python train.py --d_shared_expert=0 --router_score="sigmoid" --normalize_top_k=false --balance_loss=0.00259 --lr_router=0.0022 --norm="layernorm" --optimizer="muon_variant" --lr=0.00299 --beta1=0.95 --batch_tokens=131072 --seq_len=512 --train_tokens=616400000 --dataset="wikipedia_en"
Below are experts of layer 5 (counted from 0) of a mixture-of-experts language model. Rows are named router (the router's row for the expert), up (a neuron's input weights, with its number), down (a neuron's output weights, with its number) and show model dimensions 0-191. Each number is 200 + 40 x the weight over its row's rms, rounded and kept within 0 to 999.
Before each expert's rows: a language model's description of what the expert responds to. This comes from a sample of Wikipedia text that the model never trained on.

# expert 16
What it handles: Mid-word consonant fragments. Word-internal fragments such as c, oc, ac, ic, anc, rel in the middle of long or foreign words like apocryphal, concern, Planck, Oligocene.
router,193,145,209,285,139,197,197,166,197,178,182,182,235,202,195,245,195,209,230,164,186,202,192,219,189,201,182,198,211,207,140,122,215,230,150,191,289,195,158,236,153,187,221,166,245,239,120,224,173,187,173,237,210,195,204,233,189,186,264,266,181,150,245,197,221,209,240,196,155,283,224,150,177,176,147,206,217,227,247,196,289,258,308,184,279,121,263,153,218,125,204,172,266,209,207,145,281,171,248,157,124,159,212,196,157,234,170,190,156,230,256,215,184,175,163,135,225,151,173,165,200,214,171,190,120,244,221,249,199,167,164,177,200,203,220,209,256,226,238,191,235,236,210,179,223,231,158,165,214,157,195,152,335,118,141,211,168,199,123,182,209,193,204,244,185,130,204,242,176,167,211,249,219,240,193,169,225,167,164,215,178,195,254,198,259,280,199,244,218,198,136,164
up0,233,219,276,281,157,180,137,181,190,221,214,220,212,232,206,121,220,283,144,218,251,241,205,160,224,184,261,198,105,178,219,160,147,210,171,227,173,243,238,172,239,211,223,183,193,245,147,165,221,177,242,180,231,263,193,248,144,282,190,268,227,198,219,173,141,146,144,221,188,159,185,140,177,196,231,238,200,211,198,288,242,242,235,257,246,199,229,175,137,159,214,195,197,241,240,152,197,252,228,181,208,178,178,208,190,204,272,150,167,262,275,232,161,221,134,223,189,263,247,154,170,245,142,172,186,229,166,213,209,262,172,294,176,212,152,235,155,175,213,236,212,157,177,252,199,144,218,174,239,201,197,167,175,201,162,275,213,166,130,157,206,144,272,167,209,163,198,187,155,200,113,169,159,198,214,111,150,288,220,139,208,217,217,215,210,226,179,238,182,187,181,146
down0,195,178,273,227,260,229,184,171,258,198,208,261,246,230,144,172,267,263,228,276,188,158,195,237,164,236,222,296,286,190,207,158,136,213,179,181,163,222,204,212,186,235,175,152,137,156,179,175,171,137,115,168,188,195,199,155,257,218,101,102,253,180,256,199,171,176,183,291,227,245,195,176,144,239,164,235,246,173,244,216,211,190,169,186,226,189,233,229,196,167,177,194,235,250,180,150,205,220,149,234,131,189,204,262,187,160,216,166,223,217,252,200,174,225,100,217,201,219,164,265,161,258,225,199,211,283,178,242,194,224,116,230,251,215,203,240,217,174,169,255,225,118,208,234,233,199,253,185,233,227,235,207,179,236,193,162,192,146,220,200,145,111,188,208,129,187,180,203,193,149,172,203,191,208,293,161,206,230,214,164,220,183,206,218,227,246,215,230,116,191,182,153

# expert 36
What it handles: Coordinating conjunctions. The conjunctions and, or, &, but, nor joining adjectives, nouns or clauses, as in political and journalistic, Turkish, Persian.
router,228,187,170,216,157,125,115,223,178,195,238,160,214,166,242,179,261,120,140,148,176,243,185,200,131,228,150,123,301,177,192,227,163,208,161,172,202,195,200,180,105,149,141,203,235,187,224,182,130,242,234,252,251,242,232,212,195,201,172,223,214,252,196,189,170,278,244,215,146,221,214,187,246,227,241,205,120,200,256,125,223,257,166,191,156,223,199,257,255,222,268,198,210,158,202,177,185,237,207,187,156,174,246,161,253,144,235,202,173,219,168,196,186,202,173,184,201,237,195,260,254,283,241,233,233,165,218,131,222,188,165,164,250,199,203,148,161,143,241,203,172,305,162,156,262,207,169,269,253,207,271,137,181,247,188,197,200,214,169,226,237,192,167,195,210,218,202,199,183,171,143,264,235,265,193,223,212,274,208,186,152,245,252,212,164,226,161,192,204,241,133,149
up0,185,204,236,244,193,239,147,207,146,188,225,193,170,178,201,277,170,140,250,185,182,172,195,222,221,179,199,124,194,230,185,190,104,229,135,245,184,149,244,190,196,154,195,179,209,204,193,229,194,199,288,202,262,190,163,159,174,157,199,185,221,175,169,180,230,208,133,225,195,282,208,161,190,203,205,234,271,196,145,240,220,230,241,217,243,169,179,181,189,211,180,238,154,202,196,252,216,209,217,189,126,205,163,164,230,214,170,230,309,205,138,257,101,220,259,180,258,203,105,224,191,211,195,221,232,195,235,101,235,190,197,158,190,217,185,176,132,213,178,211,177,177,127,226,256,222,225,226,207,214,218,147,214,187,163,199,145,235,196,207,194,222,292,239,242,187,304,167,177,169,210,231,200,185,224,187,266,181,150,255,143,186,199,73,272,182,321,191,183,265,254,197
down0,144,244,199,157,172,210,187,194,228,203,141,188,132,177,229,209,184,181,201,214,190,152,249,131,188,224,194,231,121,225,263,197,224,148,178,155,207,223,179,114,219,237,213,202,144,138,210,180,247,165,189,232,184,245,243,240,187,189,175,190,134,129,212,170,240,134,240,194,221,222,212,208,223,234,163,188,221,251,88,203,264,172,134,241,242,124,195,228,183,201,228,219,240,227,206,232,241,154,215,145,148,184,152,212,180,179,155,177,189,169,200,141,199,267,222,238,149,200,169,169,225,240,214,274,186,164,203,249,142,225,197,224,132,140,207,283,215,189,160,188,226,215,182,243,119,213,224,218,198,246,191,151,245,211,114,224,143,195,257,164,222,201,276,220,192,94,264,171,222,197,215,215,250,193,184,142,220,228,66,151,273,205,221,256,156,246,153,231,208,243,176,190

# expert 0
What it handles: Abbreviation periods, rare letters. Period-plus-letter pieces in abbreviations after a capital, like U.S., U.S.C., Jr, etc; also isolated rare letters z, j, k inside foreign names.
router,217,211,196,265,142,135,179,243,274,175,201,194,243,215,178,165,172,199,170,184,192,123,213,136,214,201,282,245,205,165,164,217,224,197,247,205,200,218,197,214,199,140,136,204,188,207,252,155,174,124,142,225,244,254,248,292,182,254,107,135,219,187,177,180,214,174,200,217,236,206,201,233,111,198,179,146,185,167,249,162,199,163,189,206,221,183,179,132,185,212,188,274,176,268,281,278,227,225,201,166,169,209,133,199,177,139,167,220,256,110,204,143,251,218,221,178,208,294,153,172,216,203,185,226,123,194,140,213,195,133,273,197,211,247,174,175,247,170,244,171,224,152,229,197,193,239,118,210,246,236,170,189,185,217,210,233,182,187,204,247,152,279,106,200,204,177,230,120,159,216,200,235,216,215,204,177,218,226,234,169,166,177,229,249,253,224,230,279,227,205,246,243
up0,219,247,183,212,162,244,257,242,235,203,239,267,248,184,119,253,212,268,209,212,266,109,220,176,250,131,169,220,281,168,174,214,217,126,204,170,166,241,236,278,163,174,178,200,121,181,193,163,196,209,199,242,213,157,182,231,203,202,235,259,207,279,177,161,199,263,179,215,269,197,205,231,230,219,160,203,152,200,239,214,240,117,193,206,200,255,237,129,221,194,167,289,145,258,241,235,189,266,186,175,260,227,202,208,177,161,174,144,160,200,229,188,174,202,211,205,231,182,201,174,150,162,219,220,127,228,273,199,116,191,219,186,230,248,197,166,242,182,182,149,195,230,155,340,259,215,168,200,183,231,205,233,171,163,196,193,297,222,225,181,223,183,164,238,239,162,229,250,191,201,215,233,103,160,180,214,146,193,194,213,158,190,163,162,269,190,178,164,218,265,223,156
down0,201,143,243,213,241,158,153,255,196,132,179,225,218,193,206,237,180,194,194,189,247,211,219,154,228,238,255,251,81,195,209,151,241,205,135,216,226,181,128,191,136,200,243,336,195,242,132,169,192,223,236,165,167,149,201,233,268,212,193,251,250,144,240,201,240,222,195,220,180,218,196,237,193,206,173,223,209,202,223,235,187,167,147,199,192,252,226,172,199,196,184,223,203,109,233,190,184,246,217,244,214,250,220,185,240,198,181,246,209,184,207,213,161,260,154,245,252,161,171,160,221,173,157,247,205,210,196,182,237,216,275,181,175,181,153,158,147,295,220,157,171,144,296,204,261,245,151,170,168,227,169,237,215,145,223,169,236,156,214,240,223,135,212,217,238,182,222,217,154,184,150,222,198,206,177,236,177,228,137,203,195,107,123,234,178,199,221,353,210,139,230,180

# expert 28
What it handles: Quantity words. Numbers and quantifiers before a noun, such as two, three, several, few, many, these, one another, and of in a total of.
router,213,211,193,236,157,136,128,248,139,229,181,209,243,199,215,190,244,272,290,113,240,155,230,234,207,161,232,220,203,175,146,279,222,247,241,177,112,219,177,186,161,198,232,158,179,250,172,202,184,293,211,119,237,272,175,162,155,205,231,120,159,176,246,161,206,206,224,206,185,199,186,134,223,204,180,199,181,271,207,247,149,185,139,183,164,189,262,236,235,185,231,235,177,156,222,190,175,181,216,134,269,158,173,160,207,197,197,241,211,163,128,272,173,214,154,190,191,236,242,168,244,126,240,263,184,224,185,181,196,161,171,193,246,168,158,219,237,93,120,238,210,270,276,219,217,256,212,220,212,236,233,136,226,210,202,193,230,200,230,231,201,253,228,203,195,170,307,161,237,145,190,215,235,161,205,202,165,152,195,208,196,172,180,127,181,221,241,154,241,230,160,168
up0,189,220,232,189,166,269,196,210,113,192,186,213,170,152,255,204,157,192,228,170,205,141,216,236,153,226,230,211,207,215,213,266,252,164,208,235,204,169,157,169,171,267,233,155,148,176,221,284,193,212,207,236,195,169,207,195,207,179,274,188,208,220,244,180,137,223,180,178,231,168,172,181,282,199,106,183,224,113,179,210,248,177,207,183,200,209,215,154,256,234,267,228,151,232,177,251,191,124,185,195,253,241,237,195,181,200,231,240,149,116,191,162,214,175,234,197,218,157,183,234,167,160,160,230,223,181,197,185,149,207,163,173,144,221,194,285,132,243,245,70,187,218,214,212,201,279,177,208,175,78,257,185,180,244,208,237,204,181,218,216,308,233,254,219,125,250,235,165,212,255,157,198,183,193,192,124,163,183,156,145,251,181,271,150,200,160,153,187,253,211,234,201
down0,179,163,211,207,240,260,210,179,200,200,173,184,225,182,261,165,257,221,157,248,289,177,243,203,199,198,243,194,199,228,234,183,135,181,201,204,246,213,152,223,141,150,233,207,234,157,186,203,235,208,165,255,159,185,201,217,221,193,220,177,153,206,196,204,144,168,139,263,203,223,96,173,231,190,139,163,225,116,298,190,207,160,239,167,235,177,219,136,116,152,226,234,213,146,163,248,144,196,232,264,196,135,154,253,261,143,132,173,272,247,193,142,224,148,176,243,152,185,246,219,173,253,240,232,227,221,186,188,287,190,183,152,216,202,267,234,164,254,203,202,135,202,129,230,204,236,209,140,146,190,174,240,159,191,192,188,195,144,200,152,181,141,171,166,225,250,208,225,134,202,206,282,143,247,126,176,165,197,130,216,199,212,188,172,264,213,207,246,181,175,289,171

# expert 1
What it handles: Mid-word fragments, table parentheses. Common inner word pieces like le, ie, ble, ro (disbel-ie-ved, pro-ble-m), plus opening parentheses in numeric tables and Socorro.
router,206,203,286,306,90,249,196,209,176,137,206,190,320,171,218,196,205,223,267,130,221,158,245,245,214,223,122,123,197,171,192,207,159,199,226,249,173,231,280,197,145,147,336,159,156,270,130,227,162,158,153,215,219,162,153,163,215,187,221,230,135,170,210,123,223,176,187,192,164,194,255,147,240,257,219,238,191,187,204,182,260,217,176,227,159,153,226,219,244,211,239,164,190,182,225,160,132,200,216,184,166,245,204,240,157,177,228,208,157,233,204,227,138,208,146,177,176,149,226,192,119,198,172,196,270,161,236,162,206,197,257,153,243,233,138,196,207,231,207,164,184,161,142,179,232,197,181,249,172,235,206,161,162,152,196,189,253,186,237,216,213,246,231,201,161,133,222,230,221,249,209,186,189,222,210,177,178,143,179,217,202,173,174,247,170,230,280,226,238,172,206,215
up0,125,290,264,241,178,188,158,231,259,195,142,267,241,233,208,259,161,249,231,159,195,213,229,200,198,104,165,135,153,200,245,271,219,177,168,224,180,184,143,224,199,221,272,159,226,168,174,242,192,278,204,203,231,186,265,222,220,193,201,247,143,148,212,194,277,203,184,196,147,158,235,122,180,200,219,261,232,112,226,136,232,198,195,232,178,207,121,178,189,270,165,172,257,201,179,239,186,263,145,213,187,186,210,230,161,207,262,209,184,203,208,165,223,207,165,159,236,182,237,216,170,214,153,171,203,233,175,182,165,180,259,208,174,214,166,130,189,176,185,158,198,139,222,267,222,155,120,187,215,235,220,167,147,178,162,171,229,232,159,196,155,253,229,148,184,198,268,173,221,198,169,165,200,236,289,163,226,148,259,199,243,205,124,217,108,277,249,211,225,259,230,169
down0,188,121,188,118,171,159,188,194,170,220,190,167,206,93,229,228,150,159,235,156,167,264,167,163,206,175,235,155,300,185,295,174,237,167,199,136,180,254,167,168,181,207,137,234,174,163,234,234,198,260,95,197,181,257,138,288,175,217,196,222,163,204,156,178,225,181,195,196,190,190,185,199,183,125,188,221,197,271,160,171,208,193,222,224,179,274,193,221,209,121,210,175,176,194,185,180,177,236,146,147,174,222,246,256,195,239,202,116,164,166,254,255,220,213,198,195,267,168,260,174,237,183,203,230,126,125,165,243,122,203,196,138,200,238,206,218,117,204,206,134,161,206,144,169,232,207,184,164,254,260,131,173,185,232,213,163,168,146,223,183,247,216,152,227,215,216,257,193,170,214,151,210,242,194,136,237,242,218,233,196,215,242,223,215,233,141,269,170,186,171,250,182